config.yaml
n_layer: 11
d_model: 192
n_experts: 256
experts_per_token: 8
d_expert: 48
d_shared_expert: 0
activation: "squared_relu"
moe_layers: [0, 1, 2, 3, 4, 5, 6, 7, 8, 9, 10]
router_score: "sigmoid"
normalize_top_k: true
routed_scale: 2.5
balance_loss: 0.000139
balance_bias: true
router_cosine_scale: 14.0
n_groups: 4
groups_per_token: 3
init_std_router: 0.0136
lr_router: 0.000697
n_head: 6
n_kv_head: 6
head_dim: 32
vocab_size: 2048
norm: "rmsnorm"
norm_place: "pre"
norm_eps: 1e-05
positions: "rope"
rope_base: 500000.0
rope_fraction: 1.0
qk_norm: true
attn_scale: 0.193
tie_embeddings: false
parallel_block: false
extras: ["capped logits"]
init: "normal"
init_std_qkv: 0.0242
init_std_o: 0.0
init_std_up: 0.0242
init_std_down: 0.0
optimizer: "soap_variant"
lr: 0.00296
beta1: 0.95
beta2: 0.99
weight_decay: 0.053
lr_head: 0.00697
warmup_steps: 50
schedule: "wsd"
decay_fraction: 0.918
decay_shape: "linear"
final_lr_fraction: 0.05
batch_tokens: 65536
seq_len: 512
doc_mask: true
train_tokens: 287200000
steps: 4383
dataset: "wikipedia_en"
Below are experts of layer 5 (counted from 0) of a mixture-of-experts language model. Rows are named router (the router's row for the expert) and show model dimensions 0-191. Each number is 500 + 40 x the weight over its row's rms, rounded and kept within 0 to 999. Numbers have three digits each.
After each expert's rows: "gets" lists some tokens that make up at least twice as much of what it gets as of all text. This comes from a sample of Wikipedia text that the model never trained on. Tokens count by the router's weight.

# expert 51
router:487559488517514490522485523497466567491508519562507526459495530542569476529504483515520503487452560514547555521465463505580490523408482521483452527439494501496559544509514495518529464542466453423516451503445454471480450462560486491511460549512538498475485444503507492413435479539463416504568501474481465471509489526490540484464523443514465501428465428507522561400506394514499474493531479568453489532443574433532525451484409562532588562567470443438499470466529507460464505519518513410566495481487496491481490534474526512512508512452545497540557409455539535529549501448485524549
gets: " h", " g", " G", " w", " W", " sp"

# expert 244
router:507517513513520476438579406464449508531504441451456523484480483470515574547433514508518466486505525494535513505560502555504449498534564554511542550458537471478501493491436507505380524511477475483487556460505553451503481547491528539486520517495530475465472560469539446434516519561483593447505542574503439480526497547485474482508465527495551420539473460524514499458493511522435453479501504519473451422484517420541444467479426525488537520506492542463567485445509409535437463494551495516452509552461530485496455438422442493509463547450508541594527428461547539478543465531519545516
gets: "s", "il", "ad", "z", "ma", "el"

# expert 232
router:534524480510541572464441451475417537516431488485535526524553586513524496545511512518493517505486495478593505566487569566481505478471578543515514497462465519512530510509479441504492484491485569540449507500525514492484477489586514561496519492482508493478509495422459455381448508583464514516427524542422560499449514459458507461517495462503509391477458497487460459526527520535491458496542474450493474528463470446510548528476457489550493503480493491429556463521461489488522498539542442461511472516400532458517408482487505457445522584477473509477596449416481532579541453492467480495
gets: ":", "-", " by", " Di", " Born", " P"

# expert 111
router:419486455497526528479540463424451582490509463484497461506445463492470455521516457524524511464488534445505498505560482489534462559482533492461467513442481571465460561470392488496488468507474524513473507549469485498514467576497465567517580555510488433486462526498558511379517430547522514516479531536539485516530518501535461471524441472557558462535431431490508487498470414500449500510531489554511469472504507467574508519491468547513470543512597558433464480508482428541442499562583428460510569442443544484513473450465555487547487497444496498557513457493546508482447483544522521459
gets: "ver", "ri", "or", "on", "as", "al"

# expert 172
router:466525487473418514432512438412493542523505496501455549461550596523382522545501516516507463440454492481516472482524413529537499536498503547503511512461497548515485456482419475560502510555491486480477571458587474513467506462592493478576525529452490511455553482436575501463480454546536542434563586519513487530490528475450538457584516496520466503527469490457507409483415411482501482505536506511487554474537474436502501556510504550521562517520456453483509498433453528527546466542535468510507516497437461470451475508518522488465461459514486486563493455465514555510488466457506535436
gets: "or", "man", "n", "an", "ian", "er"

# expert 67
router:501533500433589505527519491505437579541588525480465480460495503531517554541431464458524515539493510480446530469515550474543447544480565505490510608503489529514494534498459465489481465505433499490507454443525515509411476515559513522575557538470575442519517508502540431490437484546515481465485483540478472548509474504479483475476497418533507461524458438458495522483542429498478398520468552528493553506477503396495551541558477520435455561512536478460486488462535450439512456556509449485482449484462521559525420481458529523483508535489429485596522479444534496536508447561496450480
gets: "ic", "al", "ment", "ical", "tic", "ent"

# expert 91
router:524577501439498504456483470447464561477511486483538434492522558552552501540410507471444465527468487498494485472476511552539463480558523480484491498488474555492551450479479491470519500521443518574437575559504470439500445539554487630535507434495509418486537439479454475513509428562472496479491556506479454568477484483491517420465520527459514483526484451555542487471540511476511485468470551555497562540476508454511552486508434525531475499499457505483476457450473513532484465594534488472531508484417490518459427478441472448490523551503458523556537427378530492468526487552561537474
gets: " the", " The", " his", "The", " their", " its"

# expert 1
router:494523464525479512501527500475471548543552510527526509439545553507455545563462515429538498544509499499463546373491500536497520419485519482457522536474478539550486499488536521519434469532478501458479481557550510485390410497560483520587504504529515457457524479478545471488440494529467461472487520487450400540441509502487493460479490492450407445519464491479533480490545494533471450569490513553515580494470529412555516494514494541538520604578478447546513472471410485539497468557552420519531575512436522505462478511485553472479485532471495501532512500405496479531514496546494457549
gets: "al", "ical", "ed", "ic", "ive", "ous"

# expert 242
router:474564456487493525475465464418528493516472529459435502507538549468461552540474549494455538447470499523522442488477479592476448489482509485458502496491445497496532537496456498512486567482444452430497465482461535513499527477561501562513472533577461460470551463408519454427483443531498498454469494475534519534503514469512503454547502466499544479556447544378478497463489518565521509517525441478495522547489483485500518503487463521575553579543499488447517511428505486472550484528532454498478622451431451437420438541523599464497545427500516513521473500414525511545559535462482473497
gets: "n", "k", "na", "d", " V", "R"

# expert 243
router:530552456501510499481467438496457516501491496518509440516447555469532525559476595527477524452446530515532515512509556546503515491472486504428545533443537475497552453522477505474534489476446542546530564486422472546452500458535531582524556531559565485537485421500527526445462524594485470444461462541465492587486544523427535529514491499544537492472435526532459597501532487539537503507534484527513499559458529519580516449433397506511527470520512527403531419451473489553476468597498503455582511517460496489525483510574529471505529497490471474488570472470498554483535513521529549484
gets: "c", "s", "li", "st", "e", "p"

# expert 208
router:465553469422465481456528445444493539507479519512472509471473622507418503542465586489558507487486513479501472503498413490480497539525538530497505575503431532471548495520494535485441466489441469435497498520496529477415456492523535504497536497553511436491584456493443501497453426532531501490500550508520488523460534420426515461550523443531478455509450544446456457461428475512474469498553490463502487514456484484517496552535439513522577527476467506481549465475579513504467452522576478509526502410422551463489433542468494536432504492501523547505463459404510532575463503470462471439
gets: "n", "k", " by", "i", "ch", "ian"

# expert 119
router:529502509516521485466510484477487571491463472541506520444468522454466445535515537546449499454489580517516478506444492579539425494491492442449590515389434528568536547572452530505516523481490461485529536515410428406455495518558490504540499586567520500458489460482513547463417545558459460407574492497421540518432522501521535504499466460542480488531489525506559580466511499599479486490501501483452525539453469465526454465555460477535488555510474469465535471510466545510521527502496460483516488508516515537458543505444585478516524531458517509519514435449542562477517546517518511494
gets: "ra", "y", "i", "la", "n", "w"

# expert 60
router:479546514562481466395457437508454582512533507489525506407391507497543481551517457527467448507542518450497506424515502543489443533488518548513490492443407548464514481500446463518506528577482489498538540456468525489480478567509445530528512487467554507429498559480555464492463459549506443490485603564540488532452522538503510469564546469514489537497494453513501557485519512534424443450481477528424556438559490501489513538500474562546460500469508516453473496504482512496462489531483437474497468424435534542501522520500563569463526531481540488508515403518537507527530455442502558416
gets: "an", "in", "man", "son", " John", "y"

# expert 122
router:529580458503527552474501449531489531503461511588517446435500518518552459577464599436524496543502494512537472415484555563490485511524521459449526515440528474505545513521425500517486493517463525511481541431555504436472531460554533561509505459576513520455527475472411445438502484588491528484478513544532497530449526507485524476450581475509429512528521534542515567401535538578519423493488543534534529498488540480549503535474477557533527497542458489500506468526518518437555460553457532460519546489482489508435529543533532531463533431494532557505545460432531508576556479479487494546
gets: " fa", " f", "f", " po", "fe", "ho"

# expert 166
router:514521446463521586417497513499459545485599495503438489477489596501428518569542511508478493499499405464585528542530504516492520494471600571522546511430456529499498534507543504528533499476469510524424471478514555522455469507502551540523449552520529494495484488491483455409513442593442477472474548550435454557408520474420501498505505472474540464567468480475427462455481504531512464478535503535529458477488530446536480548455443538499476493521517505435495499513456517497532530564517448535557487462451545580534477478504562500450522559455514464544510462510453501565526472511467492540
gets: "==", " |", " ==", "===", "---|---|---|---|", "|"

# expert 127
router:480472438459418491439564472478507527522560488514465492424416497462543552591484494444512472512542604465524499513520492495598455544458541542521530508460373513556547517542491441441454461502454514469488468498510527515482494518522533536485539563511565479500460457508542532426494443558472477483550516526508505510505524461491509436550521485502495464526491513433459430517538411509529438466526554493532519524507505471548492485484478499593498491508511529517494447435486494491482490554495409415510523455432511509501479494465457499524546544487451454577484466459477487558508492526533430415
gets: "-", "|", "e", "y", "li", "ia"

# expert 159
router:508559542484541461488496426491434466497468549559538431461468547559517549512524456452501499525494495511501499449517517553466450550443502500547550580434455528511527494492473540528530452484529519527547520496460547488444474470564521600569464556519482447508539451473494541419475445518513522494467549509513476489431581516504519526548487439582467454409503452468478573429516534478488462500515541505522484516511517467529482519490445463451512480450453550538478514510497544472490487525529533462590494405482504555514465443479481508431501464493502474534559448443469525598449444550568540493
gets: "ation", "ment", "ction", "x", "e", "les"

# expert 183
router:536532519475464536439537538502487513530468481471489503491545571526568467556454512443482459439434486480480503458547499515511522548433505529487533520490459517470557491483516428478537549554477519526442494469504528487417570543571570494470485559515567459447461470440454487415495485605538512500521575501507444469459531512486506486514519482508471503454454497539501499440510421578498455415499512467513567456521504435517494511512482476488483485508531451433513460491453530484447510598538468498565523446456483526554446544454548512465481484444535465472530472449521632525543476520503426472
gets: " 2", " 1", " 3", " 19", " 4", " 5"

# expert 90
router:479578435470468486419515463482524492475427541527452463498516538504518449537457566404446508526480577538493447480463512527492459516536498483426527484505475472518552456467472544485544479471459454464506516439499552486424479432573540539549529525516542452494531538493399384460518449581514506462486576530507478540443524452471493415509547451525460473524492562474501535483477517530538417512534496501534503494521523467546458497452460457512541559506484539471551513526492499481493463510486476525498559464456478517524495473459617531404554500461493514481546492449518546548529446544481503540
gets: "er", "o", "i", ")", "e", "ish"

# expert 76
router:505527529457460546412563540493465513511553464451479508452534567499542483548479490466518504476471492514500531423547502557499544575452514487501581525462492483512459526460501492457516518524455517528478527469469505504455543600564496509460517573468538475493453504469458502433477478598555505500552545465506481409441531517489466512508504501551506539487465489519539519479541449527467433516488497496508549505436556432535538512562460492554506438557500445407546470490441546486399476580550494447496454493492522478539494502459539484483490468427542457508553489440517582537594516474459460448
gets: " 19", " 1", " 2", " 3", " 18", " 4"

# expert 69
router:480519504465462446475540485516399511558492500491458540425462548526423487559481495463505454522508519500528471532541489542573516541504531511520478505431406486546498496501463475459430544583522550436487488474554545484475497584525496568535503557479589499488539513447561505476437519563562546487555529518487437489504481480412482476543515493558521429569478504471540474509476433491487499468466540487466561439469517436541499456503468510463473502476513487478464477444526466498466465552555462501474503447433448442484569508490485548476487487518465480615512462473505566534544412507520503433
gets: "y", "le", "an", "se", "a", "son"

# expert 211
router:495555418457437504504477465477469565496540528500484494513451513558471499525471553512496474494488485495498513522538467470511474442469452509441480505462508555475550495523502444468542418505425514504485512481418483487404451426571472513518447542495522436447503485515477491403479420550513472499492518531413537456513478467411588455520607507515569534470492473534489539467487414534444480467524501517505523485454512474492553515515459519498457521466450460467505539424486547434498394505505511444518457508478542475474450572491589427467515509490539442540524492461534524442469453533484508483
gets: " C", " F", "p", " c", " B", " p"

# expert 255
router:534557507413507570429482450496448519511521577533492439482574582528528510508488464526510526455485516490529484494495513578599434496535504527469523527389528513526531474409504512519497485529418533463509498535490545427482510510530524614535521561476546485491513512421526492455521464563485549520470510527520403495391511457521519476553510473453517438504507484484472515464522555586473493452541499502528500494525525492505472524411483516492550515490435520412497545494452464498538519501505480539606514499511523484456504446509507495455571560480512524593542456475467488526493497496510472525
gets: "e", " |", "-", "ad", " as", "See"

# expert 230
router:533516480533542479467532482427415529530526529504492489424473513508502455557456464454415502514474481508514523483501556532455536495471497454479545512430424560536469521498467444535481490545509471441449463497540583498483519560506495525541469515512493459449519496531598465517465508552481417436445527544480482540539490521486552484511530450582482470435457391459519573486524504512499372511483532513509614442509468509578515528498443473479458552505508487564482514419519456455504456569466458567521511470446554518511459488525478481455522480472474452524531498466519516546509461525456486548
gets: "ing", "ed", "ence", "ance", "ment", "age"

# expert 32
router:536571424507439518488520517497471528414519513507454486492458556562497500524520511442509496535438500481496565461497579503490503482486511455559550544477483477502575502460517462482475444515473549513521549538496468454441503472529531545539512535485535455481539486406411478455474471554431514501559561557468550517514562547461528472492519455493454490432458530501518504408501462572500450452474496544505434529470541425546544482496457424551481536554465514531486501553516541532440495521530515458471561463406498542439496491476595526485484547543510507465561439494560551529512512444514559541
gets: " he", "ro", " He", "ra", "re", "le"

# expert 110
router:523518522500429562450617477443449503515494491536455457467476517512503455546442467484461462439534551533509491562503563580507435514538561527502544535466492490543569477475497439496460521558442489475492484438388558483447469511504518502549531498525575421476536514513431478443504440536494487482520539533467504511467518488538514487528493521508505412426512473555480588437451422515483472462500468497503491487516534434472452477513444510488527537545570531504474487496548514546449463483447502536550508448427533490443428555589536509443527525539470451535503510464516558524519506473530527479
gets: ",", ")", "),", ";", " –", "\""

# expert 195
router:529503484521503515516501501507448525399463567596515461494486556560471517469544527505500516434418511473602492427481511510524464458507466534445505475464441495518477524473483543512529488484449488509474540516480523458436468486607473478479504527550525471431495394456458455437465427506497481460478513524509489548463510462486525456538495491504508496472467510489495503427459493462509477485530494465465513539457459477583467463495386531498505510592459468400494458502551541507487453535503476505554541464489473517453478457415484432466509470497564533519513449386533578511526437530531478523
gets: " S", " p", " T", " P", " c", " N"

# expert 149
router:528580450458465559480506485495459544551398479532428518503442623538480555506500502484542495515490485451568489555431478541539521492479513534540486484482480444535500502527467503522422503468448525484418455466552540550371474522526541538519545519524500471457496418494496458426462506501489498520515508555483526545487595478468507429537536524472532451534488462454490517424471434510470468490548500544534482476501479433521497474486372559536545544524457501503478454518468492518525493590486486504538555492447451454429482516490557467540448483516498548462513491459512501497567517490492505512
gets: " ex", "\n", "st", "B", "S", "P"

# expert 252
router:463482524550470519403538497399534541533469527483453485501542596452451448582501525480489489478418484531523480518484517514492447475480508572523572465519495461427502528503481493503484469476468516480513502518470417467478440505502516543532540528507608464472554442449529480442489454508530420481507555587513446468397532425486547523474535456465497473492432520520464474502483501481443490456540455451426554471457513460527450457528433513500567469539514539444479571498513446551535451539461473520508536446431507502481455474457525480443546464496495486526539445465498544518468494507535551484
gets: "n", ":", ",", " and", " of", " in"

# expert 129
router:500503536533473566475514546495500544500499468494503503511517582547493475553435492421465471462446489480479489453550479541482543505473517524481580549481447530499549535435434447477510563492464521571419529440486496484453546551611507504467502529502539457465490546458465486443487497569571497527532607496510454443427563528496527453576495474491528477483464487490540541451529412577506489490547521492460536476522549487497496487525505478491484485555560463447523444499501543476498489604530487478542506492483480496495394522481540485478458512440507471498488495421524602519575485527530432460
gets: " 1", " 2", " 3", " 4", " 0", " 5"

# expert 103
router:506512496461541569446520506463461570455561551574492466473482580511511545481469464447529587519521451503487496418525537459587455508493604512492519527454465505476516560487471535451471499499447593571468444537514521441492483565513457546504548523543498479523481438497542535444471450547493485415500547532456449561461502554530447518512498478591518468568461422522486497461546439486492455536499525461490596529486490481559476571506483520517539485562565518526540538508464504464477489523537520532491502457454516571504498468445459557498491514447505516533538444459564545513498497519549487539
gets: "al", "or", "ur", " re", "re", "ir"

# expert 97
router:509585510475410556469547504455463467508526574486441506525471511508579545580455510482530434539460507469595467533467455523553443488460442516508528509446442537493540523500484492458480522453449577463478466542477500496476522524577502554499490492556575485475468516436486511408467471588481412498524517499496515508471441502544501458452486531532501471462445490532484503520493454503517464439508531424541557541441540387585521518491489514534511504530441434494498426470484550492544531495494493451537491471447549513499494452425469461476475526483480510495499466487499403547497477524537444451
gets: "-", " 19", "–", "==", "/", "==="

# expert 105
router:478545492440483497509474482525506522478448534466515554568475575492425529564484503433466538507456564507506465524480523504542467428489473482542482512480475520489526432472494418483489486475447544520491474522443480521545477484563456583530542494448505441471540408492529448452506476562520496459513496525408547455459481546500559548496583472555601488474460525535471519416420475492445496474417525538425491506474531424543480495514420485496443478510493507509541537502542558515491488528532495535518517427457534477485422459474573469505518495483463470510524428431521510545580459536534526506
gets: "d", "c", "p", "g", "w", "and"

# expert 186
router:474532403533512516458474441507471442468463618452539439451435542525476491531485480467493483588414499530480531488482573563463542522506467478503541514431436549544486447482517446567501502500504528453485458433504502523522480497507472582562492551492465458448504502580478398456478444569532457433447531508456487512466559536483568522511479438579468476438505525433547562470538503496531448522509549475519525521463534412523507496488463471523592474488469505487536512459525530530491478505520517545568522480466508502522445561458525500451516493496524470554543451442506511510539496517498466510
gets: "ed", "ct", "d", " work", "act", " found"

# expert 189
router:484484464502516483529528490462428526492507543561540510427468545519484538486531516541473526443487547533564532497493502552531513476473441490445523554473481517528502537494460507490471507466458503498501563530464532425420454495573510556489468509457555484500462440524490393444448391529498522497485519546491471474522472514490549473513520530546509504474469418502550526480490489498501525480472466476559552538427479450529438454504406514485528499518454459469497410495551584438475475544519527497533507462469485489509442485462534434483540503495572507528497525360506629488493425504577462523
gets: " S", " C", " T", " P", " B", " M"

# expert 174
router:480546448540505530510507533496473522469484572552508514525461581502523480481501480556441516490471504555569532449445514563538558500488458560483488488478407473503492488502519511500498501546490529466463432486488495528467461470564494514545508483477590544499458474501503504395479406510506508514515498517447461457471480465478503474512578480554549491521454395500473595453539450561466491513474460518491508491466552449522440457479413519503529571514497542480467419459449519423528441557518528474490593487485455410467382525504532463466495472451552539466500525452490541481548459537502513518
gets: " f", " C", " F", " b", " B", " G"

# expert 181
router:526523491504551557446523478452490545400473610546472529535415494453450533496493504537495462476464538443490583456482496527448419509485520546446472502427552518489529501535399475548479556492468527507443494485436507508433472495554518487525475506448448518462558447492494500430508492527564492515528521542519485557485547522489491499506562517514482408397475401546480458487474498553484484460395424512521469533456526478555522506551464512482480489501508463526546528539552513509474519586528478503549538472504553470488482511502459467445498479438496478504542527457572523514546428478548464490
gets: "\n", " 2008", " 2012", " 2015", " 2014", " 2009"

# expert 34
router:559531549523526557463551511454492545410489519519542524510515505492581455539498532488446515456516467472554523513472511512567506455494486505503524517467497549533571466541522405477507504505477531549500476547469500430468482484574516548499517517567495507486574509540447507454485437531441459339540563583434509502488476525521604524480554518577459510438470536512470507412466483529473492458426470511503535480568503530558569517455395474518470438559511492498533510487492487502501537551473465504485453498474524544491492479495579478495508468501518545507512507473554501596520487464472491469
gets: "lo", "l", "la", "re", "ri", "el"

# expert 4
router:522535482481409546360515493500458504496487502519469514441487518518526481570492456426458445523504550522461534521469455534554441521547516563532524475442431528499534493485391476561476516516449472527481544494504515488461474480561510542491498517507575414431484470511559497443506491504481492485460529480504460469531496474541506529496494498486459483525500430467444513465467505503511446463500453452551582543443520418534496531460422548559474491463531514507566563478460467468503509553555436450591488498450544546504447454487521540452547486454443482561482483509510495580467435486533524560
gets: "|", "-", " |", "=", "===", ":"

# expert 176
router:499501531549481459401520473432468562532551512521530509451484510467422556545474401482492520504501551433460551501473471507492471514474495508527474544436478610476510467462508447540458461520459455518508501457552534542457532522522551484587500509476490476486458475523540509439446458620550475433522570541458447530504529510517556459476609478523560494486498448532498469490433371476492391509448507521510544485468519462528518582524490469489480527479430466487544515541507556461502515500538502523500518453490556534523454559490469492474488480500481485499541427470492507512468504547469454509
gets: "al", "on", "el", "ton", "ed", "ers"

# expert 68
router:506513458476451491457525429485499522518555510514451471475452465477533514552454469501506534461526526596482537528566486527498445499519512538458449544480411563494421517479445460467484484541482467472511507470537521472475454574499462456519440458420505414381485467480485483480497458594516496447480536539500518527481485484463575491539526524577510448518460481425489525489445517500454352509414537477517494480517504492561452585479439531495570559501504439508545491450479465520497448550516476524441484517449521510490469483455449508480536546525530513534526426508475540502474464531521479542
gets: "er", "ist", "r", "k", "ers", "der"

# expert 130
router:486503502507500476405463497466430531526552480558425498471477496562480525560424477483477457440558564558466508500533539542471459501455479513524522559472434434494476526550481518532458450567417480477477558463476584509486496589479562471545502547506556531463518553466502490463494473513487509528498573518488449482510541495400537461573576477520463386443516494412522482476536458532441424527462509510519514493474470447517476555471493479550490580466446478493501502476457439480521487566546470514431502466425517510476451492537469456487508502455539498461522471482526497526464448543545489503
gets: "ia", "a", "age", "ing", "ce", "y"

# expert 54
router:552471460459495515502530464439439560493553559447535464570532553456485547477523493426473474472446487428495504528460508573534431543567457529476513451505466549553502470489496475533456495523498510466419539500495513467496492475540504529540511557503496476462519491502489473439512488579487462437491547554457437469505524441439484552509508531467485454496476523442509520459460492579437381493428505573522547530460537422529525501500476494516506554503523467456490428455447460511536555553491457501542579401520519539459445487527564446421454545486554497512454490464563524506483487540506509503
gets: " |", ";", "aged", " /", " Order", " Kingdom"

# expert 220
router:512527450531432465451582486469416479449518510499458512503512461494501458524493506497509547519471492574554487566526520572560485494484549500476480491448510494499544510494494477512480504534460516434478469480504486456415420531482521549483524568551588487542480480459504469497510437517456435494519586587514473540448464474500483404491521518465454456478515490491545587483457402529469406512521511485489557478495497467492451498566473465496544524553458541506495469469505509523478482537526472595506461450389544532522402526539454467451506495531444526570551448490485532511541473445545457511
gets: ",", " and", " or", "),", " &", " but"

# expert 193
router:494550472495467538495446485458409488467523442550504466462460526490465578496515562524434500441506505521523460534498525577565471464539519521575510522437436559462519533533549440504565512507481470506580514511450526483465457493556473509521510558519521496498437488504558488459455515536475479466482547542433528547477587539465481409503571510516484485507420493524497471444518467499471483495474467484519580523482536516501505481470363536545596482588481437525517429455528499463454517551477483502455569467469540544447501506478509453505502533525468508466550509456567512540488406482496485472
gets: " A", " Al", " De", " Ma", " S", " Mar"

# expert 112
router:517498461505506492463556482456453552532431476497457446459437571470442510566528505477539443492468558489507536559452476561499527547390539483481517489454463487552496485536507485568441496554479487404487498462525478480441535490537545517525500488533512473462547523449580486474438480585512438482491561555479437515457550508448525492575582488566506432437534471419564530472511436508500452472483581559482521474470512447537428417519483509537543544524435516427483462461488534490494491551521461490480507525461521483481550475531504510437524524532473491503499488489474467566547481543542479469
gets: "y", "se", "e", "le", "ish", "ry"

# expert 33
router:481570504492507552505559478518524524473491497544471410472484501478490497452523493475493458508433496532485574466494434540514485485472504482532477505513507507538542520513443534450538539478489435497462434481506470472447462486601541486577524471512457464537468479478462525431488418617514492442527557517462494535444598545458547427553489409505503428424530487477497535493506466511480470565607479544505556493458477414549511474515499501512449569539466516555491520547448478530500510538550526456525549437424520533462479500476484515523538528472506508468590498525550509515437454499567529475
gets: "o", "ro", "ers", "x", "com", "co"

# expert 79
router:586551474475465535450492500500468522461503511546506462528498564463545490535494550496503529494503486516590581526465427557582475550539524492450500544418515515526480512477535476469495537524501579525542478482524512538397500498528437564496481517563528444490497469454538481445449580577489463469468498544449444484481424498425599534462531513546531483454420498559528519449521486522517507418505514475481518521508442480514516488504446555514559485567517469512545456462510496512484500515490479520542489480460492546497498553520538504457483639538493483531514425478558583465531557446489506485
gets: "ur", "v", "ar", "g", "li", "c"

# expert 134
router:452530519490439571438514445451498572472453511471476529482443582439466486531548520461514586473491542452469500489483459476486475516513503519500509513402459541548550525485452442551537599464471497484490498480463510549458495420542513551537474497533512543474530501523517452446449464576550463445409528564452484500522484409453498460477540487489531498488430394561561507463448446499475458533446484562473510533485462454568490542554465475542475532557473484521500540472523498471470519521482436419527515459433518471487460503546536464520494477472548553511522543457503503517484499529533422470
gets: "a", "ia", "il", "th", "ton", "d"

# expert 84
router:538478508506513530484517518521507533516542519545463507488496507589518454542509438465487497496494449538435498544505479523485429483489462536486553566505469564429538401509505494485488480548466469491487553523436529473404451483566499491522490529522559389525570470455499484451469479523506519541521493581422479487490559507495546455537560459481588471505477480493487558454438428494433458509543426554537508500510471403542544540536509474426497563506521536458486481467519498446477457548575460492514486481513498505526474469502500515492483495434535474551523368479494481562459458553570479482
gets: "t", "\"", "s", "p", "e", "le"

# expert 135
router:463540460495486488459510474455481547484534579454418533552501549487462489544468472462445527518454536406557467510503514541502446516523502556490463453491515598571497474464478513486483530526437475505416442462505528416506439483579533520552478572508498495502508466466452471417461504607527479439461479487490524500460496469456480473504553482505518424457472553509470561402422486572470412515461535519497531563496543485496469464433487508502552511508519472452496502460463477476533488518514467469486498439486522507427416502478547507473513485501505512523496479497591569474521439476521551427
gets: " |", ";", "iv", "===", "---|---|---|---|", "if"

# expert 89
router:533531516523472555455555476435476507452510482495452481534432490482611467536483519545477490496565452504515517530565474535513468516509524487463501524398489524498501541460437530495507507477509518509532529497495557531392468527532501545526492485487510478507529450540440505440508462589529449397476512523494476609491549502525466505497512497533411493550434460544477567479537523554468493510479512522539515490506478444628485467452407446450471521566521467436569478468499476573441466549511540538458515520408518518523476469512563441456481519450517524448536459531519519513514506511549531507
gets: "er", "per", "vi", "mi", "ver", "u"

# expert 200
router:479558477474474502508503410419429526486545448499539427490465553508539504455509475569419504448552525609501452524522486568530487462464506471533527509502485508444567558530495450533545551504476466441526559523393486454496403531553549564599511518509520505467462546476562446482454501571502434488536568517486495528508507546542550488483561497524495475503432482546503565519506497573468472475493484474491512470449516451542494482457441554541536511515452436432551470449571512434490530532480499479516478488471483483495528541486511539518468509496476452459515475476586514473535509481516525435
gets: " \"", " I", " Le", " O", " K", " Mi"

# expert 78
router:466526520451475511481535490502492512520499562526491527541450537494464525557483564461489506482468554511563501493501451504531436462489524491510479527477514493467477474514437503538485530509499484506389415483558522485459495460599455516561469476510545494409552407434520469463404432559473478433513524552399525456531476510493525502555525470497520492447533527434526457463459386540540412532455492555458538435449500495493507539485468487526525558526452461433513454486572546536514466530550484499551528463453447482451386509487525517474489458484478469522513473451515478498511490489474549537
gets: "ur", "k", "z", "er", "iv", "ic"

# expert 249
router:519500474482469543462517500420465498492601463491419473441474493437516437563506453478538490524563546518496451504505541516505500531483532468484452516451414536530526463517441474538450480587506503509458484468458522469470510550501521499532564528436573518461451556508547478470472508539488523476482541621449502527455484527429543421513540467514500487442504434499543491461465473565427444451446497465532516485450505448558517516514515542525481557535530442480438469464512439501514490535558445537435515503471538596478455404522506491535476503467461520516521503497575496462520465515590487525
gets: "le", "ma", "la", "ine", "a", "ia"

# expert 201
router:534493435452495534538424451421478543421478546540480525567539585471551488510504526521501521499509539467522544491536583506520499550453498529492500514439510499506521472480530451454518466543444481475553495450480502463439496483511413541492520608535529525470506457507479501471446435518503474462543485582439471500502469416501547405467548432573522483492432504529508558495484484526458460517470504479505544612516533511478505505497431567493537495526518519471520440496535481383462510572486487426476521422495483525448462511499519439449501569534549538515532492449555551496497496517520466491
gets: "i", " C", " c", "c", "cc", "di"

# expert 206
router:476474508492566459524493505458518494502537507522472475516495533467442498549431478451533476428415542540519492516488517494562495475551540507477505549485430455461506556537511555485468481507466507494474471506499488470481406524568524457552527507488525415403505459468508433445497425549468455488526525537476456476465416500496593512526571492519587448381468488484479536469449452467468460481477453514484524484452514534516465543470420520481503525515531498416527530479542527428535505495564419494493522444460526514547400426517483454509516446417545482537517476494531498502510432549524498512
gets: "k", "n", "d", "b", "c", "m"